From a checkpoint of a small mixture-of-experts model trained on Wikipedia.
Size: width 160, vocabulary 4082, 30.4M parameters.
Below are experts of layer 4 (counted from 0) of a mixture-of-experts language model. Rows are named router (the router's row for the expert), gate (a neuron's input weights, with its number), up (a neuron's input weights, with its number) and show model dimensions 0-159. Each number is 50 + 10 x the weight over its row's rms, rounded and kept within 0 to 99.
Before each expert's rows: "comes after" lists some tokens at least twice as common just before its tokens as in all text. This comes from a sample of Wikipedia text that the model never trained on. Tokens count by the router's weight.

# expert 22
comes after: "A", "E", "\n", "I", "\n\n", "M"
router:45 51 33 42 43 42 55 55 60 56 46 48 45 60 22 35 56 64 42 50 59 40 43 53 46 23 27 45 39 61 50 49 70 50 54 32 66 51 49 41 60 46 56 55 53 60 46 48 72 58 53 55 57 43 33 37 39 63 50 43 31 49 58 47 52 54 57 50 48 38 57 35 26 51 33 51 34 53 44 53 50 51 36 58 42 52 31 39 59 66 53 56 44 48 66 35 73 49 38 61 52 43 45 47 50 61 40 61 39 36 61 50 60 56 43 46 54 66 53 40 44 51 45 53 43 43 68 53 50 63 58 67 30 49 54 66 44 49 59 55 49 41 38 46 34 52 36 47 52 40 59 42 39 42 44 44 57 42 46 56
gate0:44 46 52 65 54 56 64 77 60 38 50 58 46 49 54 38 49 42 72 48 59 42 65 52 49 44 29 58 68 53 40 68 37 38 60 59 28 44 46 40 35 53 55 55 44 58 61 55 43 53 46 57 42 47 33 49 64 49 46 67 48 49 46 32 48 45 58 49 46 55 60 40 62 61 59 55 56 52 57 54 49 63 42 65 69 65 52 36 53 52 57 37 45 43 58 50 54 36 47 54 41 36 64 54 54 41 54 60 54 33 53 43 40 52 33 78 53 52 35 57 66 55 60 55 39 43 56 43 35 54 56 62 50 50 49 69 31 47 50 59 47 68 45 45 55 55 50 38 43 53 37 54 46 46 41 27 49 45 30 44
up0:44 35 65 60 47 39 56 67 57 50 51 42 39 55 40 37 58 45 28 42 56 36 63 50 49 59 44 70 63 59 43 53 57 37 45 68 53 33 54 40 37 57 65 56 49 46 58 66 56 36 60 56 48 43 57 70 57 38 38 64 49 31 48 49 40 51 56 49 38 44 32 57 53 52 52 61 39 53 65 40 51 51 58 51 40 47 78 48 39 38 45 35 54 62 62 51 43 44 37 56 58 28 44 54 60 50 45 57 56 55 60 38 37 39 41 52 49 52 47 60 68 49 68 51 57 25 42 58 31 53 50 66 70 52 52 46 57 31 72 48 52 39 49 55 45 57 47 54 53 48 45 53 65 46 52 42 49 51 50 40

# expert 39
comes after: "\n", "0", "1", "3", "4", " |  | "
router:46 38 52 60 46 46 63 47 57 74 24 76 53 60 47 49 48 56 38 56 52 49 46 41 49 26 57 50 57 65 51 49 56 65 44 53 69 53 60 52 48 53 51 40 52 55 55 51 37 47 47 45 64 61 40 44 53 61 42 46 31 47 63 54 66 51 48 56 57 36 64 46 42 56 48 68 35 52 55 31 48 55 52 38 59 56 42 44 57 45 54 50 60 55 61 61 53 57 44 37 43 55 38 60 59 52 57 59 48 40 61 53 41 50 57 62 43 60 41 58 58 50 50 47 53 28 76 24 38 59 65 66 52 46 57 51 47 60 53 63 33 34 47 22 51 48 40 48 63 55 60 47 48 60 55 41 74 42 51 49
gate0:53 63 55 37 49 60 47 46 57 44 53 55 62 53 48 36 49 45 44 66 57 39 46 54 59 52 60 58 39 50 65 49 46 59 44 48 67 45 40 42 67 49 48 51 50 58 51 50 54 58 47 51 39 51 60 44 56 54 54 48 60 57 39 80 68 38 40 36 47 45 34 58 61 53 44 35 47 34 60 41 35 32 54 67 54 62 52 50 48 60 39 65 50 68 50 79 48 57 41 58 40 53 40 33 51 54 59 56 48 51 45 30 58 32 59 41 42 63 52 40 60 64 65 64 54 44 55 30 66 45 40 68 43 47 64 42 42 55 48 53 50 46 59 54 40 40 35 48 43 46 61 48 42 72 35 53 49 54 25 66
up0:51 31 42 58 54 35 47 63 55 46 43 63 26 46 56 60 51 54 55 53 54 34 46 32 36 38 39 40 60 50 43 48 47 37 60 49 38 46 68 63 50 44 40 39 50 46 51 44 50 47 47 59 53 52 29 43 56 45 47 59 36 53 54 26 48 54 56 65 59 63 54 39 32 53 48 63 40 60 35 52 69 64 45 40 45 46 49 56 44 31 54 50 56 40 59 39 51 48 52 58 49 40 50 56 46 52 42 35 38 39 44 75 59 57 42 57 62 45 51 41 34 36 30 37 57 52 45 77 41 53 56 48 64 55 39 42 50 43 53 54 43 53 42 45 59 51 53 55 50 46 36 52 59 31 58 33 41 40 72 30

# expert 17
comes after: " R", " W", " F", " B", "w", " r"
router:40 45 27 49 36 39 67 59 43 73 39 66 59 50 45 41 36 61 57 47 52 48 44 46 57 42 42 71 49 68 45 41 57 47 53 56 76 55 45 44 52 58 57 48 49 54 31 32 48 64 57 36 44 61 49 36 50 48 43 63 48 56 58 48 58 41 44 55 55 44 78 48 51 55 33 61 50 59 41 48 42 63 62 46 56 46 41 39 46 59 60 54 50 45 56 46 61 62 58 47 54 64 33 70 64 57 50 41 35 33 49 45 50 56 37 46 44 46 47 63 57 54 48 62 47 58 55 39 40 46 67 56 50 57 62 67 58 60 61 63 30 41 51 42 67 40 41 46 47 58 58 23 45 62 55 53 56 48 52 59
gate0:41 77 46 52 53 47 63 57 53 48 52 64 40 66 51 36 48 43 53 42 42 41 31 45 47 56 50 44 57 49 56 55 49 35 58 30 54 47 59 39 35 34 51 39 57 61 47 46 47 55 66 67 54 25 50 33 55 59 23 23 50 72 32 64 35 68 56 59 30 55 42 47 46 45 41 50 55 45 56 53 46 39 54 47 40 63 47 48 48 37 61 55 42 30 42 45 52 59 54 61 44 43 65 53 58 49 45 59 65 41 53 56 42 41 64 55 63 59 49 53 41 49 66 54 56 62 39 40 50 46 52 54 56 44 52 42 45 40 60 35 41 51 42 57 33 47 35 50 44 34 33 55 56 49 59 45 65 56 44 47
up0:38 50 47 53 46 57 52 45 45 43 59 51 44 56 54 45 27 37 35 58 52 62 65 25 69 27 47 44 35 51 40 58 66 58 42 43 48 54 76 55 51 63 53 64 43 45 62 35 67 51 54 41 49 48 50 51 58 57 46 66 31 61 53 39 54 38 54 50 46 47 47 50 44 61 45 78 47 56 52 60 44 56 47 48 58 42 66 40 36 39 58 61 53 54 55 54 59 34 50 37 46 56 53 49 41 48 59 25 42 40 30 46 53 57 42 38 59 47 49 43 41 30 49 51 39 41 34 62 28 48 65 55 46 62 59 56 56 45 52 34 43 42 44 64 45 46 60 48 50 68 58 46 47 39 43 49 66 61 56 64

# expert 58
comes after: "\n", "0", "3", "4", "5", "6"
router:52 35 43 58 57 38 62 56 61 63 35 54 52 55 39 53 41 67 29 30 41 57 43 46 46 29 44 62 48 60 59 60 57 40 41 47 62 38 51 44 40 46 58 46 63 63 50 56 43 53 38 49 56 57 54 54 54 57 47 45 42 48 54 51 54 63 54 58 30 43 51 48 52 45 47 67 29 56 56 37 47 56 46 55 56 39 38 61 39 47 51 55 41 32 56 37 69 48 44 44 47 54 39 72 55 57 37 55 54 46 64 41 45 58 40 44 56 55 57 46 60 33 41 48 53 52 61 31 62 64 58 45 51 39 61 58 58 49 53 49 44 41 27 23 52 44 18 42 51 57 61 37 38 55 49 50 76 49 47 63
gate0:59 73 51 55 59 43 43 51 65 68 53 48 45 42 42 35 47 49 47 46 62 68 47 54 52 41 35 54 54 53 38 55 52 67 59 41 53 43 50 54 51 66 45 54 43 44 63 73 47 44 55 57 55 51 41 67 53 57 44 50 57 42 50 53 56 37 49 46 59 38 36 47 46 50 36 39 57 42 56 52 56 47 55 51 58 47 55 40 53 30 58 50 47 53 34 42 43 73 34 62 43 62 68 40 43 44 43 42 46 53 40 36 50 45 45 59 33 64 23 52 55 54 66 52 43 61 46 57 27 58 62 56 61 37 67 66 59 36 39 51 39 50 47 36 49 42 47 38 63 53 56 67 37 70 52 55 76 44 35 42
up0:56 50 37 35 54 47 37 59 51 59 39 61 54 55 43 67 48 50 54 55 38 34 40 68 63 44 45 46 47 32 60 35 57 44 33 51 60 43 56 62 71 55 38 54 56 57 53 32 60 65 50 41 42 71 48 38 49 70 75 59 48 62 55 48 53 54 39 44 64 55 45 63 57 44 56 38 47 43 36 53 43 51 38 54 46 65 44 59 53 80 57 46 37 43 58 62 51 52 32 59 52 35 41 53 46 47 56 68 52 41 41 55 67 39 57 47 52 44 71 45 52 37 33 50 39 37 58 41 48 30 38 44 51 52 49 46 37 63 65 45 53 52 55 52 51 38 57 59 37 46 51 56 61 49 43 44 31 48 37 56

# expert 45
comes after: " |", ".", " |  |", "==", ")", "==="
router:44 36 40 49 17 28 59 55 29 49 29 46 48 43 49 55 32 47 48 51 65 54 32 39 44 42 42 48 39 60 50 53 62 49 53 58 54 61 48 47 54 49 45 53 58 51 47 59 59 63 49 52 49 41 53 33 34 70 45 45 52 69 64 57 49 56 55 57 23 47 48 41 37 48 38 49 38 60 40 40 42 52 50 31 45 53 49 60 68 43 67 52 56 49 54 71 49 49 50 54 49 57 34 70 60 67 57 73 50 52 60 49 50 48 34 57 38 57 56 40 48 47 41 53 55 50 56 28 56 54 66 58 44 49 58 51 42 55 38 51 52 36 46 36 54 59 56 36 40 53 61 55 54 53 43 40 61 48 29 57
gate0:59 59 54 41 37 50 59 54 45 43 45 46 52 37 39 53 47 59 51 52 64 48 42 69 61 52 50 47 54 47 53 55 33 45 49 57 55 41 42 45 36 61 57 56 51 39 48 49 32 33 58 36 51 60 41 51 43 61 46 47 35 50 53 49 57 41 35 49 47 43 41 54 42 55 42 56 57 41 47 35 49 36 57 59 50 62 59 57 32 52 63 55 47 45 42 44 49 51 44 29 63 50 38 68 42 47 50 59 38 63 73 43 51 45 51 41 55 42 55 31 52 49 66 35 54 75 61 37 76 37 41 49 54 53 44 51 19 52 59 49 37 58 49 51 45 63 63 60 65 50 55 38 63 48 69 53 31 33 71 65
up0:45 54 56 56 76 39 42 70 30 74 51 63 64 61 72 37 51 50 44 50 44 53 38 51 44 44 39 54 49 54 25 55 44 75 56 56 57 46 62 44 42 55 46 60 57 51 46 50 72 62 52 48 51 49 57 58 52 54 51 50 54 60 42 53 51 47 37 43 44 51 49 35 47 44 57 55 55 55 58 42 49 64 52 57 66 53 46 47 52 32 50 61 46 48 63 45 47 58 41 55 36 51 48 31 64 56 51 41 73 53 37 54 46 47 49 64 49 61 38 65 41 64 40 41 68 56 44 48 47 46 53 41 49 43 47 26 75 53 36 71 59 57 49 39 49 55 38 43 46 55 54 63 35 46 45 67 49 54 24 54

# expert 49
comes after: " l", " h", " ch", " s", " t", " sh"
router:50 32 48 71 42 41 48 51 49 54 47 52 43 38 44 51 50 67 52 39 45 50 36 52 41 47 58 62 36 57 50 46 59 50 53 53 55 66 50 64 34 35 38 47 39 60 40 47 44 54 43 52 64 38 50 43 39 62 43 51 52 57 59 30 42 33 57 46 35 44 63 49 45 38 33 62 50 74 53 29 45 69 54 48 45 51 42 54 58 38 60 62 65 45 46 60 76 56 32 32 49 55 38 49 38 70 73 56 64 34 63 51 45 54 48 67 45 65 45 34 44 57 39 67 57 51 49 53 44 51 65 65 48 54 51 46 28 45 47 55 48 41 49 44 55 50 53 38 57 69 57 39 50 49 42 46 53 43 35 54
gate0:56 47 32 44 60 45 42 61 50 49 54 53 52 41 50 44 49 60 46 47 45 57 45 70 36 44 52 63 55 43 58 49 47 32 46 56 51 68 52 66 46 45 42 42 45 57 52 59 52 42 44 49 56 73 55 45 55 54 47 32 66 32 59 29 60 33 40 47 42 44 49 61 61 47 60 59 52 51 50 43 41 48 47 52 57 61 42 35 51 42 30 49 68 54 35 51 22 50 36 36 45 50 68 41 51 74 64 49 44 69 47 42 35 47 56 35 61 59 54 53 58 63 43 66 45 47 40 44 40 52 61 62 52 50 40 54 46 55 71 36 40 40 54 51 54 31 57 52 48 62 73 32 44 55 45 48 54 41 26 53
up0:43 44 43 51 45 34 48 48 64 63 39 54 69 40 36 50 46 46 57 49 36 44 58 62 47 46 42 44 45 64 43 55 51 36 61 34 40 45 39 56 53 45 31 48 58 40 42 31 56 39 65 39 43 46 55 51 73 54 44 59 40 42 59 59 55 49 42 55 69 45 38 39 82 33 54 37 54 52 52 41 44 56 58 33 57 36 53 44 56 45 40 61 48 68 36 39 47 56 47 56 42 60 47 41 40 50 64 44 47 49 51 45 58 50 60 50 60 49 43 62 32 32 44 50 65 68 52 50 57 56 52 60 53 32 49 42 52 58 51 38 69 55 36 55 32 52 30 70 50 65 55 47 42 77 45 58 51 53 51 48

# expert 51
comes after: "\n", " UTC", " ISB", " Released", "- Died", "ese"
router:45 51 36 54 41 43 56 64 49 65 55 54 46 47 41 35 54 57 34 35 74 53 41 49 46 39 46 57 55 53 38 36 61 51 36 56 53 52 55 38 56 57 53 52 43 50 44 45 56 48 56 50 50 42 47 35 47 66 52 52 43 58 52 48 58 56 59 57 60 43 86 49 44 44 42 47 47 67 58 41 55 58 55 47 37 35 42 46 58 48 45 48 39 53 39 59 55 45 41 46 34 52 40 56 51 63 64 65 49 37 43 38 49 55 25 60 42 55 60 44 59 44 44 73 66 48 57 20 56 61 47 77 42 54 57 52 34 50 55 44 51 54 33 22 43 36 53 44 57 55 43 44 34 43 47 51 50 53 37 74
gate0:52 42 52 50 63 57 66 54 55 53 38 41 52 40 49 42 47 58 74 52 52 29 58 55 41 37 46 64 55 49 19 60 46 37 54 42 45 48 60 40 52 49 59 50 35 47 40 63 46 46 53 58 34 52 47 52 45 37 56 48 63 53 68 24 64 66 40 57 57 59 55 44 40 42 45 50 51 39 49 50 59 51 53 47 48 51 55 59 54 56 36 54 50 66 46 56 45 57 44 50 53 51 58 19 47 55 43 41 64 61 60 36 66 72 53 65 36 54 51 53 40 49 42 39 44 47 72 45 38 75 55 42 39 63 64 81 39 39 57 49 49 49 52 50 55 56 53 39 57 41 57 49 64 61 57 50 42 45 50 40
up0:45 43 54 43 41 36 38 60 62 54 34 43 63 53 49 66 39 51 38 50 38 63 37 51 55 60 55 61 49 73 56 51 66 60 50 52 46 57 46 47 65 59 57 57 68 42 59 38 36 55 44 48 49 39 56 50 62 59 46 53 41 46 46 52 54 55 73 45 41 42 53 52 51 66 51 38 44 50 62 43 60 38 51 38 53 52 58 41 43 69 60 58 45 64 62 58 66 60 43 50 32 52 39 46 62 45 54 56 51 46 38 66 35 25 66 47 44 62 40 38 69 46 42 62 47 53 39 62 55 48 70 53 63 47 31 49 56 62 52 46 50 70 50 37 48 40 54 60 25 47 53 67 56 41 62 56 32 63 42 56